Weights of a small mixture-of-experts language model, trained from scratch on English Wikipedia.
Size: 11 layers, vocabulary 6723, 28.4M parameters.
Training: a variant of Adam for the experts, 5126 steps.
Below are experts of layer 4 (counted from 0) of a mixture-of-experts language model. Rows are named router (the router's row for the expert), gate (a neuron's input weights, with its number), up (a neuron's input weights, with its number) and show model dimensions 0-223. Each number is 500 + 25 x the weight over its row's rms, rounded and kept within 0 to 999. Numbers have three digits each.
Before each expert's rows: "comes after" lists some tokens at least twice as common just before its tokens as in all text; "mostly gets" lists some tokens that are sent to it at least half of the time. This comes from a sample of Wikipedia text that the model never trained on. Tokens count by the router's weight.

# expert 1
comes after: "the ", "a ", "and ", "to ", "The ", "s "
mostly gets: "cont", "dep", "def", "sup", "high", "expl"
router:522475538477508515519490519543481500528501463514524513485532523491521567519495452507519473460467537524483527499525477458509517504514499478535529491511474471543513476531494464519477480503526512539454498500475496511497476479589492465458510523498514474495454502509518510494470501508475546533483512506505485492553556523517501507481491480500485504499495510506506491504534530521511529526483518505529498505527478511473476460530471528540510494556495494513502493499480534484516511466476476502451512460491522517534444493499480536458491533460449505514469486490490533434497559488495488488497511485528542542474519507524499497485519473512486520524525497511529509490491520470537500483485
gate0:495473517470520505497466491561552483519532493515529510502528499490521548531489505492502500487484451524482450543493506493517460453481528526515468516479510507506503538514500498504480530516476490510433514489477476527490478466536447485470536462488495525479486504512519506474522513500472507536487515534499514527508516527494519530502524458472518495477558535500465563528500449517531546517530486496474513512475454499506479483515489570516508504569518489521486508529502481430499483483473494515496492473483496540509479494471499527533518554502468503521475521522493465497499496484450484487491511514533564495528504513473484488513481496520487487483489507507524510465516508520489514477492
up0:492492476480513484501481496546487534465504529528524514452525542498482520502517491503484502480510483555515474479480453521516533482501503509521500537494521506528570511511496525496503511471517501514494500509525505513564490494488536472495493510495482492540445541499538471491508529470496479468537522449485504478475481508482506478508483489446460485529519478484441483526513519553503508524521504505517499500510543509539554469507500544476501488495558517492492538516538466509492511499477475490479530506506513527460509479544519481482475512516515548491477488582481508502588515504495505505492483481505488556492503512499461490480483553512535477524498483496484516493495486525504494529506
gate1:468446519479519523492506517517504461508491529499513468472537509507524505479483492564496489466479510527483481471462535469511542493502509481472536518494492490492498465510480499495499526484506446502515518499464550506491486528503490472457507485468496525483506516516501491517467485443446541533540489508506511516517468471482517556517503480486498470499525456515472525472503475492454542533483525480507509465480491507451509501456501540499518521508512525537522489529500460452522493496504511539473547495461511484515502502469478482529545512507466492488448484501500511482477549463491520456496489486530559485521498518498536464542494476489486478538476515503497464535477530519523483531476
up1:500469510449512492478499503473454508514513525466473477493507529469442522500519502529510486493479540496525479509488524492475494531516479525496531494486522502491468472509498493479475485527523491523505487533469504520504491465465519502488524523467496516493504455488458491486502521512478514493457457485492489475504495485487542527467514486477502484453506478481501511519481501510520514531553481491502502518475500506508494472474511472511520548471483466514495511494485489520465525487492463500456464565491473512514469512513502515489520495526517503458494583442526477505522485476515519485513506499557549462497486474504499497495507488474551477563523489508487404507500532480477449516569
gate2:527501509519515482536484534526542518492461521460520451489538496519503497486483490488490506503507490486516528508500445495512514462472512534485526500490494501456528502438474535518524526486540532464511523519546506501484484512481493461513527491487491474479486535503458551468514494473493489504512465533500545542486499486456519553494495474485509531448461538509501504519527523445460543530510481522480497498522493489484452504478549509501477478526513540518488460485481474466486474507479514464473506514452482500469477459508495472502488506475519494543492508466499508511536485468540479463508488531478537499493483529501538526507489552482514501511512507526543515542501552467496509517501
up2:511529513484522487566487522475537510534482439446486479499503498503510534515472476447476506488528496480547503514521515515471458540510516534511525461521478498505514506448476500515487483515498510464470500511473512541544490525487516528497451495496514454472509472494493485522567550491488541508457530533501525544494511488442493547504512519461512535483489496502514532531514484468493487516480466520522506523521468511493494472532488509494502552460477524531568528484511511486524525513497477464487511504481469463486455504490490489483533509495489445493476483466498527504511475493511523473522520500480498481477535485514472524474515473470511521491512493510507483499487522494454448516516
gate3:485453474477454476492481432477500490491519493471508495479513495542525463472513492489496507515501490499499512512512501449486528444482447516557508542481526479476465552465495510481497523516507503474500504509484496479474516480512505502465508511489505483473462525495494504477455463482515497564485496510519485509518531498525578485492468500469466519468493508522487483476502523506503473496521523516520481526493488523503524475468486518522518504535518482502483455471531498490472513491460531504474502523443523518525483472545490529481474538504441512549466465485501517508542498481506511475525494480459555503482503520566504488443478524471502525528506527541504485504535484483504517501502
up3:521477500521521489480509498460491513555514512483535548498512501499510470456510505471517497523498505522497506508498487511521497499479505510517513508498501513496515503429486510504477480486535489492497509502538502533541507543508520561518540499485513512486540479519467474516527510533492489483517500494510509497491484487513463496535492496526514530493500489472479505511455473529491505492517526463484494410503530497477497557506562476485503545450509529496528552495498501481485561490527503431515480529489521469499510516479455512492529489513525469478532509485515478493542506482555491535443537512454450438493488484465483522457515475496478480483512482518525508505469473503536514508471
gate4:575483486495527518522469535464498539513562511501474521534527506481553500501493473508541496456511529479512473512505472509470506460543497575508455485495533514503519563484488526512512522503492511494491499508480476511496495546506490514483509523517485522511466510530495511476543513461492497469499473508501497511496503496505535511521486499495536493472555507478506518517490489437460513526525491503536528526496494538505540432499527522480531478496491530544500482479486503483510527495516431487470503500572499516527523512509479487476495498500502483493459517527529446512508536495531478500470555486523538510532480494497483491499514457465490492506498535512511494479529479501494485533519
up4:523496483504495493482539505512504491475494503522493465482498527483472490474550538493502488519536523546476485475537520511499500518452556492497519457520511480442518550494480502483534513471460520550492500528499541497525507505506457517499478505416512483487477494494509473504483482483503550495499484451499503511496470517480498467501564486466493499516516505478470504515524466472503517482519497499494497467521477503525482495508488524484504520499492488483463539462473482528498465474505488471498537524468466495537502489496513484541474450526539440508475516562505535545501447532507456506510505514481516518504527525503505517516461472530495420485477503495511482512512512490485490465533
gate5:502485477510505522450522510561489568464526487519497484491526582520515537546505495481471482485507494509499465505506516467495507503466474489509529503496480506489555522488499505491527522499498471492491488535533444505517464503501480468468456475504521510483485476560521518480490534477513528540477513494517534491524480522520497478484510416495523501479537519499494526521523510499489496540514465503511507487500522481494502485504466528534497502548508498512473491532491507459468538468548453520469501475481556539519482527479499503428467502479469481565500497530481468523504497493489508490501542515508524548510483505490445488502510494506492517511507500489493531489530495486496486472501
up5:531499486494463468484475506498539484476463488499474517548522491474488465538486503474512492483493496482481519461526482511486449512534487471514527492481498508505456463498521483531498507528543476492496479480503510489524506490499490517524539522464498550449547500449450491504477468509514471469502581505526478502511482502492488519501485525514482514451472503508509465524482458506500456487489542486520494504468509474499467532483538456440522509497536506495495514530507496501505509494493502505477503506505502509500487513514532478467507545558545553508486452496451555488500480481516471480510461452499467466463537475478516452494486490479476503504492551509484504523520522490539520510482
gate6:502493472533496443496522528506511524507446505490497503492472503513522467519497491454456477492479462505527496560535503529525489530502501496452532483525498506506439518540518527462543522557485506514515474502495549501519562460516486481480506509456495484520502491511519567518484466458477472462496493500529534505526491470501531540506511447502531492489530523483505525487497546508451525485484504517527531516505468531500502471513552557504494476498479497531501454497489527497489490473485497505482492543508539525529495511472497479499492509533477506484524491492525478484483544508521511514490499476555510493533480522470491493495504508505494542524543479477487537541499519521505524480547
up6:473463506499518491518541523503521547510480527538515507509504496503536536473466474503484487465497571515516551481559494512499508503516527498469479517524462473491518500520496493487514497502468529478481483492488485492481551497537485484481528511464484479458507546556494497498506497487499511499468503521446510514516540491482527469479520541489536537454512541526495567498508514504483505468435516530527527482485509527497514465531526499493444494511549478486535470477495527533511472517524511541505475522460466482528479485493523488529539541541534476488498527524519540499514515512484486459496514483505487512536492539515537461491509489492475548513499483483520541485504487489499478494504
gate7:476476516454531460503496492518498540470461525471498490468477507511498507486467499472526501482493506522510438508489485529533477454485518485470512530491499513541534487522492467482497503513521484508490503524549505471499541507503479529493513501506503477516527538485449503524473500468512519508576439507558515502455487490520544472524495424498476485492528485496474505477478497470495491498506501514494485472516455551504496515481518492472507484512470543513488460481531500520504486485487493503505537492462490503510521511519546522520542502565426495474512519511497457492528497471504509492530506478525477493478504534493524505492526481482520524471501481540481472505424487458487478494493
up7:478463531505491522498487470516531506458478507495484504519531519491504488518525542500489489495480504509503478498530444495494510474529505455525509523476481472548524488499483453494503476499512487531480513493489504505490527482507491523488510476502488462475460514503520493510442465487531502508513474532531503511469550509498523515502453428578434505485520526476503522528531553465502487519489477491479500525532459508470509455465506491537523509500501494490481506464503535479479514496500520512502509507479491546489522504468477538468488506478455500523474476527534506437531536501452519482498492530441490513470508540510490487468503530469485538479529482454462449481505502490479481501487
gate8:500526533513508486510491503489567530468505499570495515486468450494488503468511549540495500427513471511515494499509477479487520514509491494482483511479506536510491454527467516506513515504489533508526503531499510523511517471489517499478495495456512493515496497502522541463531545530535492456532485528498503532489469512497501455473483516487491484452514485457555488502467513515479491502450499482509483466480493453467470496512497520481481481534517529536540534492506515511513525490466505474489498472490522510479478530458515466536479456450534479475519468510509499515490475503490493479499539525536483537571551490536505524482502459516467519515506514492535557513517522477522509515498
up8:469510512504507526459501500523515502469490484505499539496466533539473493507473532524510506483493527464471551499526540500498494480479521538518457516526501547488498495513505504518522530491482494514499514564481502489516479499501508511489458491500495512497501467539489488557533501512542459495495489519488517494499508485467485568476506502471540499452521482482463520516457510530458501475478479499451488515497509475475440500463507488511544444467479471500522574524479475505488536488485493515528478510496478466456494477496489499517542469530475523512537549507504465480497466492472539481498509473530474513529468486504477504527525547480483474544489505470518458456514505510513504547482
gate9:540516501525494516483527529455503525545520495498512520476504536439519529508541523556480507477501565520506492505515476514508519501517492488480507511530499495448478516486490480447497518502503520530500542525471477537472480522533495521541559493515527482503510503497515504501495519554532529473525537521515508482499503492516547491521480446487509528513535519519507539476477517521546583491521540483492509519511532535495542506497487549478540450535520484494506474474537499516499492474485521507505506520492529496528500523500558499478525534569480496504509464540509494483497481478542466471513520485487520531528490493520477491498501463488481505491501542487492512476511499522496544505515
up9:498489493523498526520523500454524511510486507541513485506496500488465472522452547490496488486511456472489498537530543509491449498524483557503507529453478492473514535524518496519510486493517507471500454503538483491460530467505516504510487525495499469476507485527544547515500470508483487487473499496456486537496455545506465523467462491531506499480494477480473506426480461458468469493488530490501501512510474470447509505471480452487482486472527478472537507518511505495499499537504462527504488485454472514466542488517422510488458503500497467504478491494504533542490473504454502527526473535469487477499518514441503505519460523512510487461475484500528536510486480493496499493494
gate10:492493501490485502523506580465468519508529477432468522486504491457469496494490492529498480460502497507498478521510511509500507486505515506476506541466485471495508509541484464462472501545482508492456552512536568500475496487507513507540513510530524516475482479524490548496488472465534493508484486486500521498484507509516460490460493464488524518483452508498438497542483523512486505480470547459524488484508451479469468479504536511503477448505484517549510519512516534500506481531525476531544488530474550483510471488511478501485454501529530450502487516477474501470520484488516515488488501562484523528480522519563484500493510481523492491478503453503486513514531487498499513507534
up10:483496496477474496543483459522476510518473496488485532528491515519506466521488504495500514511471497468488500501507465510480505500460467522485514447509537488534520520510482491469516504482533480477508550472487508507517521452539563478443450545499509495477504477527453485493424476481483494467521466524504539505493500521506491495514488484501503484537497496493492472476526488455507528439531453480512476537462487499486573489522491511521448519503489507524495480529479462455507487485500513492468522493530536483508530495523475463528520496519496481481466494475527571503487493502470467487511530524524533474493516512542499461467510510441496508477477478505475514523528527490484482495492
gate11:481478508487533520549485493441533463550485478522501513460539491504483505467505517512494511494495482467486553483500530485505509518505506532501461543462515515534515487514454529524499520464474515519491493478445506526506477498466474467487505457518531460499511488495512505535478475478512471512531507490467530519482521506434528525492530521472490460497502478499469491528499495507511512452483535519545498464471516532483483476526526499524522523477501499507515500462507492502524478505474498527529499496484455520443510491490504492509507495516497505511494498511458451481515472494546480482550485492515520491550562491514490482486505536488483513503461509470573465475480562520558508504501
up11:516525519514495458495486475523529495467484521510469522518526476524521458496511511506500509501520504508547504491488429492500487493494528493485502505509509442499527503461463504529501487519515519512547487516516481504497522492511466501549498451543513489467473492500498527498480500501496515478491488504506517534468487452483485523500498488505524518485506576491522478516486501505536460536486463515492461491448494539524503495502470488459496500491448536517468476440474489497493493518490469481461535484506428474477481535510529502530497491496522465543493494515471475493580444479504469459499540542486508469510514508475538475518502467521520535506499541483498535504496527468521539484522
gate12:521486470492425511476447540520505510519473516576533519491519506531489544524493541481480484513477475496507513473486499468502488492494491468502553505488513499532500521557507490503487530461515491555472530488497508497485513539523508488530511502526480473509447501530473496496487502477486513523483485508550511520496538488470456522478488483482522516526465529505496515461504462492521553542522527490487493505539497482514482535534545507519491467499492495473477480484472487474516495496500502464494508496528528523525534483476527508481514488498488490509507489513487503500501533496437496467502463538508558491518495481524552480507484479510445508443535470499479517503542579501495514500492
up12:530522497486510493463521511497522470477486487506493496477517496458525518507504473494512478524493498555449501517477536482538487497510503512495493514517462462524512478467527553461502478503533512470484513495489502489573532481542496532484491516501494477562530503484502510518504554480499522488516494498508529568519527508492504517487496471541494518526536488459484488465453473477503507439433533459472483512509517526478531484498527494502504446496445459484507497446496521502495501504477522524513475478526496465475513498523459520530496534500500530534514495526496542493482462506497515521474472507518531493484517496494496497442501461499493458501477485531485523473561520513468489483470
gate13:498483514479493515532523519516534517490476524484511519467512485517518480488444496510501493503486484522491506493525524541488514473483444494479511502459507485490485505490443535433481540484515510537482525517507522506508460446494480539465487528539507480517498544506502526524508500488497498519513479510510493513507522449495501473502503514454509512524572484495468487510520472521487496497522486527559518522503480508495478519493527527463499436490500503555483515517463467454542518494483476493493470500545566499486461493475534458488492459508500496501514481475505468503504492455517513443527497459538555517492512502485458470492500479505514520478463500513547506531534475519509468511467
up13:491507485493505502547455517496518484535530551544512501530524536492484500486456553454476506538499494489471505491500483498504491524464510482475509486518530468474507503495524501501509469517511490507491519464524468488499480531501552509506501503495490487542520498515523501494486528485479536530505465538548544509484492487464516473502496536472492466513509493513526504456485460474515547453486544484479506527525469516524524503481469478481432475474522573533509474498532482469506489484522543503532481495507455470503498503504515487555531481532457503512466455489498514534473488514444496473483495493525452471530468518524506477502508489513485505503508496462522438451497516518533509489485
gate14:508514486472491450489469510482482499534523510490523509485533514546500489486478486539505478481483527528502492491532525489509553523452504521500493479498541477487500493472511529548481523508472466525505514506502498473463526519536468502500524526524504459502544520498509506498464546484539478526472464463530507494483497502495538498430491481481485486432530527508458526502529487521470537509508520470539511510523489537511542473488535529474482502494463537521516513489463501469480461520478473514484537521491492529517451509503511502476484481508471469500472518491495490457518516486491488482529506497518489496467504552446454524458501492505448510481555493483482450466515504505457512518536
up14:530529433523489509509479471494448486499462535515507502473517513435491556496501493553478513470501483495541515492521494482422508472511510477470533484492509505491473485499507509480520482479458462552493482509439503521527527517511489506505516469482519532466505470464498473505512523490499465496543504476468498531493468507503509528511499513520499512523488497511480545470557499522522434513486524494523487468494479471544489466470534481520523532517511530492502519522483542472533524496497486515532478510525494488505448533587487520499504500472517503520502438509508521481531525483521534443503483483518520535524510473479503517478505493504473507489473494498505508512508486539504496510493
gate15:523500485545500468489479502476522491550530459487494532462457529490478532486518468478492491440515491531488524505564518486476514498475496470525499503520532492501463508464504496510501527476472519502474514516470467499438516511507504463480525475505510490490491479493526532489493481479491498524479489500494523519508545510495506471516526485474512499462489494532493513486489503546482529524506472502513492509504434486505479458483496559476496517503488485497491475528501491500522469486477476491505471572477472530547477506504529502507484460506482515512521486479526478456498552452561499486459495490515517486466451448498466461472512433527506506510508515493471460436495530515535509497483
up15:535486525505534488489472472478526502562522465460487487462512486470506568532542474512522489502500514538492487482511537530504488531513532476505526541522508484509449488517467498526525550525520482517520504557462472512520494526517469482483516445479524532479500458483518516466494516498516483517487503492489533485482501509497475490557520494509486542512533503497508523541507510472506483524498450506494501469508468494504477495496471532464532532501523487474503567482496484526473490482463517498504474523475497521531486548507532518511477495492446509478540501520514487483512522490468506484517496473543532515484446460459505487508497488497502536475505521497505510462422529524528480498520
gate16:506459536481468512493472483504512487496511487467501523447522524511517449510519514499527499465483511496519490478495500529494495466509516452527485494486482520497444518511509496484492536521523478504527510501466509473475500474497508506521571525527499507517453514504513515463502534501494488512475486547466512475517530492489527459462476458494530532444503552493507475535526511490492532577481523484492467470516498532522497471503497517571510465508539453496550489538500496468485512493509446512464464538486506527514531522509485516518502532498476495463483478523538479496487461491494509466468489473510543518451481529506515460562515456510506515491491507484509503529473499500499523498516
up16:525491552470480478549497475511519475498456483526473530533470497520449494494483549509512489472482485528504494474541463501493464498511489524467508465502534534518473513514480527516517485487535496474485493490536465533464487472518473502503481575513494524525501519545477508485478508504497476507476514507509493498498521551457496489447533500446513499492515503483467478488504539485503537506539510531466483502474537488522459460458465464534496511509503495472487530489503490459519526496465484477520511521482482522498497488529508495522490516471553545548464525588485503477495486494477508483511486504513518556482508487493471486524491544483512462485507473515506505539510528463499483502525
gate17:518508493541484547443478513519477523457478489558508481519496481528487520534484499466445488483486512489524505503509497494438508485458520512458483512465480487484491491463512508524502498479493508519501495526459474541459518501497509486505507487560525504496496521492492547501499493480501476555532471521495502563451482483489529451488495484467494523499517477500523540487475496464511551488497497537444502507487498521534556523529493534457518488484476483473468490496497487485498507520516490510472447517509469501491518461499478515482507508500453444537513536454502516472493533491496523499523549477495543514516474519477473476516438456489491509539507491505487523514500529485510509495473
up17:479518469532442512486512522490535462532512525496487502484472489488508496493503519486483490492525498482465491472468546464515501501532474537467484512486548529498499503488525521486495532484512450465495520509509472455492533509488506499469469521541487544508491520485468479493505497483484529473493485518542520453476511506517481514491480472537474500546455513504497488453467471452507493485533506568489525509460540501498502544480492472532555499512442502489550467484474500483524452532488499449480526531527495511490511473514536514552509482507541519509515501498492513504502487504505534515451506545548455474507512522481483495514477511472514486477496518437509462475462492501495478517498
gate18:518474476464502544498492512485459481505490557499482497521458495487526525508497524492474496460511506548518476513481501540486514486466545481503514518465509525466487492498498488508494518480489433507470500517494479517472486542526477518461512486521491523507470543498460511496475490470526488558522508521529550501514513495474519558460476530439473507530485506544513521488514508465475530485503512496482521523517487519471509497491478523502511516569492479495542478493497491494542501465486491555464487469514521543535467543465489488510496527493417488508476512511512512463496444505489523473488522515517496551493498508542478477537492483487471476506542509490500507481502541499467521499509
up18:503511520488455539505539500483494508533502502520502514540422506486441480532501504525461492485494513431502533471499527498525530494525494465563457560508500506491502482514512515560499516494495541569487536477490502496442477561497523481477477482526503453480520494462507468511494474515490521523482536495497503509535512510497464484482511520517496491513493485516508550514489497553467532514513492502491484460502534469514454457502532470523495498505530480473485499491471521530499510506516500490533468512549481551540488489467493513477465480494475519492499530493490479525459496521524518490526509483501503471508478498477518460508494489450462479508464487482462489483474495491524502488498
gate19:493477517517480541517508506469464497537507473466480514458500544510451479509454476501483497465537472507507483536534514503512514489474517559446518535499496491442503498434466536484522503541504497517501474507504552492471495476496470462444504518450496470468513512518495499474509520466515516500532498484578497496477435500492528484522490477480481569458478520516494487513500517524491517480463504458510501509474495484518489483500495524505485482500488523487509516491519507457451504478491485486475525477508536484520502517542459463506511538513457525508520494476502464521545534482533495510498479519494487484495493529502505493526505492473537539491514514519561504496486495501493513543530
up19:498525507503508518554476473490469545496530501538478471475481452456487525498481495519469522477515535536499510533541524522506492505459508473469526483490534456459507475536523498476487524549509470493468471479525543519467527489468524468486514528497494490515489514502470515503501488516501511519525495517508483504493541495513496492525480471489484533508496503489521462531495533458496480568477496493479513498496468481524519496492475463542505498536503519528473505477462526504498535492499504499470531508528523496521470480488485494504486572516458533467475471542447491513523451479520511498473524543506504518463500463527497486506525483515494557490514517478499508474456505431490452524464
gate20:501519502493511518546540507484523477519550523501504498465518519493524519478533475513481484505540542488511522505443503476489463468507510541476463496466506490474478515529484531500492541502533527474504506508457498542501447506490520489497509504493484481513506515473491506510502495470513466507508507459454482506508525482495495511477540554490481512462491530486445552533475475505478516499507517505532538514497448570523515530539525527509469483487488517468485526460503510480508481496480486506509533463500487494527477496518496513489494460466509547483490522481499500543526486475532521478525517483541485461530519479514519499469508458489478457555491472492525477459527521510573460533523
up20:503477503521485509500522480536491483509493498507506534564498482497489490460527489483507491520510496470504507466506452517451527522494468529495445436480502422526507473548501510502458506508546544540501502514501522521503508438483466478538520475520505497487544455490511532515515522503498475472518471440540496500499509480502497485547518512508437470498468508479465552537475515462520498463515532506478524569510487500494499530470471533515504511478538486452467528525507551510485493476515510475535496487501490468485513508492513501477478503503523524494452532497484495505480474497496485508490479479523480445518511495508487528491531480464530512475513501479531487486487543482507498503504
gate21:500515522498458481489467505486476526494501507467496527521552504511503483494482503532483479499462522505504498493521490518531490520480471554487541528520472463472524483538500497486468531499488482467475514522490474493500460472493458504509502534564498473460512530485512508486470525453493516489513496487527509471486493482510515525501461475476506485495556470495530486526534494506550526514513512508514486490485505527512513499503465567485534507513503530522462566496483515507496527443551475455485484455498511491506494498526514527473458545524521530517475498484479472463489480470471513452462457521537543483465509538485529528515493494502475477447490499532501477512479443497496543499506
up21:527480490483518531491522495506463489532458429501467533454547530482481519529532506482472488513465511509515499515485488424520511474509516494514485500527521518537541496481521473543502487521492482529479497478509523488510509464483531520489516497498513506489524513526481486493456520450468545551491478516489533487517507533496508509468509446491492472512513499480541493510551516516520503483522481530527483477504525482446464472493534530489509502531526540515481521489512518514487513450478506551481499471568503522529480486536507536462538503539469541506471494503518484522484490512475503495532503464518531508521542500518515518488472521470447528494497533482470459466519489485496522480490
gate22:477456515496527522466487489521487489497462490481493509483504458528461514530511494521454486502495499519477511485485479510490481509491503528510494558485502489476523504513494459494467499516508476504492512466496489497496556503532477532515465529528505488530467486508529563530500459504501469470529502483527516510500477472491556533524520475504474484489490512482494493514487477516514536481485490497515549514509502485446484523495512511472493481483492501543527516510534476505530495495503532500493507496550499448444551548543511503508508499499495534463469484474505459477516549484574502542475473511464510532547506522484503471501465496482500496524513475457523500541459509582512514441517
up22:494482532497476506507463519528525490468565491516516499529522512465527470508479519514531503475465544500490518499507484504536477525533455503522500494487472452516499514540532483489544500520498454499493510507491488517496485506497493520491509511513507549501523515498484500519544489492480476474488471497494530468465470498524469471480546528493555513503525514508478474542479514525540489498499474470450475476510466493508556508517464469486476481433543474515465522470552499489484483497482516526479459466501533486493539526478489524504479560523496521575522494464483488511497495509519482498474500486496518471525481498448494524510515501503532490473520507491475486518482484494549568517549
gate23:486500516506473557499463547525456468476537528524519531499494513429509524493503520494486489458481524511481516498535488470532524461524479527523495498491511489518501570497493483466494537531499466521488518485494466494501452496519511508490514450563486484492477532503546481498470495494484505510519449513515501541526534518491531499524481492500495479496508510506484501500517521492478542504499465499488440512544456535508497485555480521484492479519499503502478509521504516449518481491517496518535513464494521519541478531431514515486463510468480502500436485505516517509465553511483522497502479463523546558479508474529508497523507458500523526492508481513517534486492477523521529493508
up23:503485497483514496534502516489518549498547507546500516490458487483492525496477510486519501504504504481541483464481525458484511510502515538520481540514499463484470520485549490521525498533499544494488457543465444481511514513493508510485516542499500511490541510500507507557482493507514494501470495485459463518506521504518463497504508486476439519477492529484505457491459536542518499504482485502481504553473455459515512486506494461484501468497528517502495488453496483501477527518498514512543481503487491515539507547512493532447508495508517498514446470473562454512516500500519473521508484514471461462509502523518514505507488531528459556501530524459467430481524520486501534456473
gate24:464494481519473509480485494531474447522523498528519544531496516525490537491508482493489498482493494475463504476528460470510505492492482459490466495486526501519530492553478478516472470511477501527486507563490505474499466507494474528464459483500493480495473466497511493500478549498458521487466486514452533484501497496516497483520469495521521480480548472542512507489541501515530527518473483491525469477531460481498482467508546509524482491518488545477461510529498479457501498498523510499500509533532518503487479592507457486517535493435461511455442455496509483518512515498480514478505521495555477502500438504524507488514509503530463537476516493497492503514473519463544516502487
up24:514501505539462477432518481529491500505476511451496540502470526507488462524553496529495498522494491512494484447498444486516531496514510496475512576505545504505472477452523482484498472506481469528469498470462485515494513422490460521478509490472477501461472474505472483464521545486481508478512480514490497458460456478471489478495505445541533522472460539536503536539512492461498518513522508486485472541483547486508475479491498478460470506536482500501506505541478506492465532473495482484488488535488496529539498491497464518473493536522470462507487550501505506515492498501502536500492513520531496483475455512470532506483507485516544524503495494499498498506487470516496524495498
gate25:506481532507460516511498481526489487515484481533501495447472533522510506522511485479530512467498490508486457511479457524527550489464505469502511482507466556478487516542492530478515497524492532477520477500539481519461487485497487511446518493514489514545465525532470565489513471528516534513507475496483502542506504534485475477477487440518515523506485526528470474541514506494477525528510493489454476500514488536515493464506484467484487455515454478460521440452504505455475494508514471489449482504468508584504457507509496505507501555489485500474494493524487472487480496466514481452518533500475533483518447507505450486512485504514512496527510483525498502503526498507485519516485
up25:487551481505492468534503500469526453509518485537490462497509481496497491455498475495493482538491500531521493453501481526510485505553506505487501485515500525495492567520483533462517509528516488460507529498504485473517565498518498528498524510540496524479466496481525520513519494522516501504513493520498435504479515487519508497532507487510496507476555508496485504496550489449510512466571474461517553497484465568475539513502492490456457466476523497484527474539530482497518482538523504476533509562456464477507480492515499482499507546483519513507500476518480495498518480490521524504538513533467486482521455513483479542494497526494486489502516465415492487517517487511502516493499
gate26:495467565494511489481480481555490514501494532479502451510491520512503506489506500542511496468482490479475493505466446519451477530476476515486564486507521500493540489494498512487533540499480480446488462484476504489525491494503488484476463478481508497478479514518455474450507537476497514514516468518524514470497449456499493517502530466488489576506452517472497505519473475497476511518493475529458525524477460474491499503490508490505522489550515537516548517522500533453491513518503489483433486519521499487520515512525457502470543513496499506476490505476486522507529532495505492500481509472530522446522464537499531497528518478482487521505525519513519460550458549473508499489475
up26:534499492494515496464468505481542486465502517486518441427496524494555524461517509538507483504516499530491517468516479510502513495492487475507532525502478543510498512452498506519496510478497474486438474505468505495514506492501519470501514474479510495535511519522501500517496482480515491489529479471509509524501498497506475474492522478530496494492516489532462464503468462478483492531490479505473523457455479477445486516486507480490484519468526527509509452559476477528472501522516477485463499489459468527487489456503459493502524492534483484513494529535502540520467529508489507481521502526501499506441517529457535441525488485541541494521442523505512470518464501544491454526432
gate27:514509528503480470479473528531507487499508474481516510552531521502514545481470495484501502519499499503454520481547466497503527476455532492489472502504488480478536505502505527477542497522501534447506491486490494483523479503552465531477502487487455498457505506512522528470515470463501535489496483500481511547532499515527518553501498501525516463529481545515533511496490504435489518508511454523508464435506471516483477488515475529489515478485459480504515542532477465472507479462475472530508502464505484510530484533483476524515515507446473495545467490494490471523552501484448525480528535487494485520448492505533548515526506501515491542543491495512508524547470476490518477500525
up27:513512517489473529514482529508502494453462486516507544472506557474527528557448495498503499532484512516503534507518509508499530509493443485482505515506526478485528497499534479508509487454479493485490514511539517482513520515463496516552493557464501507498502532523499484536583468519539475504516514479530454504472446470470539505508484488546507487495524467503480488509500495504553495503519501525506521472514547515527551528494487529500507493498496452539489533531516499533535499468534497454458484498493498485534519527498494502500491544470465493507499511508499510478521494495478510509496461452487485530441552468518539486449519518526506498535493497492484485500474491501486509474546
gate28:509504518506477483531559503460471504489538507487512507478502576500463476488463528514491485472540557427526534497474538502486511446462462531460490476493475453483501470550507505520497541505513457515465482510491509501499493465481526485509490533519495520497516496482467513490478525516478503507516478487484478555471538513514496509470540511480511475467470505490432524509460470472504553512524541499516510525488477517534494529526484540510490479494479511493474482483475515511497528505531495495509507489522516497500471500508496487516483491510506507494482516523525482482462510469536514491512495514531477481507536473505526467499500451506492488514451482495490530431516513544551457497529
up28:497475505461533528532492499510524501491475464506515457492516507479469528489507507504479506493481522501478544504515512503457520490515499514498446474462524449526537486570486454492503483518510509493502485500517526509440483504476476471468518523533495482490451512445491497507540513506545542506496526526472507512492516532598477478478498534479471480544480496503488499524504509526508493543544479540536554493479513515487530483481502495523500507479517497530499508457506501530532557477476519457509533499537499510474476519515502476502495505495490507462522528535517535505510513499508495522486504556487497517507558501507511480490538492474481470502525543486463485436523502485512503477508
gate29:506466538475482514482497485522462508541477517527521498546503500522497521525525496470500500487473508455494492454520503518501519500485514520507505511489507549479495503556539541503453483524503475476478489536498497555514539486470500501521478492502479497453443542512509488497474522477517542511518487507501499481517509490475522497494531481444551512513474541511530497535543487500509495489494498512468497509493479512516460442495474529565505477514517482534493480480538525472475526490524493460504494457515488563554505489494516534509476507495491527488487545544522511479497549480523502473538527477512539511480468543489504529516489423489481509514477524462505501504487525520491514456511
up29:510525531490510485508520507504488514488497493510480517468498492482475483501470528458502503496518554522503504532485554509443489526530494508502522490502513504506527448486485504494547486576487538489532488478466487492531505514501533543516469487476496501510509498491499494486516468482530483507491522477501491471475530508504447497502510495520456495483514513493497540504492479495492524549487543512521478472509485472518524593507477488487542509502537505512543491480467518518521495520483532504454485513530519461477473492478435460478516505517511486518502451474458490530499499505425493516518499518498485529530545488535428524487505561509513516498485520524529508502513482475523456538518
gate30:507488557527544504504477518510479526530472491553522518523443515507496507493441502484449503507485525471531504491484481466460470442515489529461504505486468530522528520511434521508494502517496462505482510499480502522498497465524478466515476535524478463462496518490517458510452514491484529496522453514478536495504531512509511495489493494529554509505531547514533520534507505494486561480468508526474541514488468491483517484495507533492486540487458488537473490481520534508491513448500483507477519437525486496504504513487483515509510531540485489474501509508499497473495518486507503490485553517505538483518581521503518505527493491505470497477527448504517524478503489517527525535468
up30:506482474521502492527546534487528525519481534488472447522483489552527505511499480529503509446523471503515511504520505544473530527504508474579486528512501490487462513493535522463511498526478585479488527528509494519520535525474521535488503503515499521487532487495501500521485453553496475483486486529513470461460483510532525480514506526510504516511504516496495571483519484500482517530498478484487478515507490504492481439474524475509542505489495494491518480511496500524500483527458524540508509520477478494463470500514498458493463487482509456495504544508489509507461488495500529495534524538502514510492452502520509495486540493490468456467515497532429494520534521494477561463483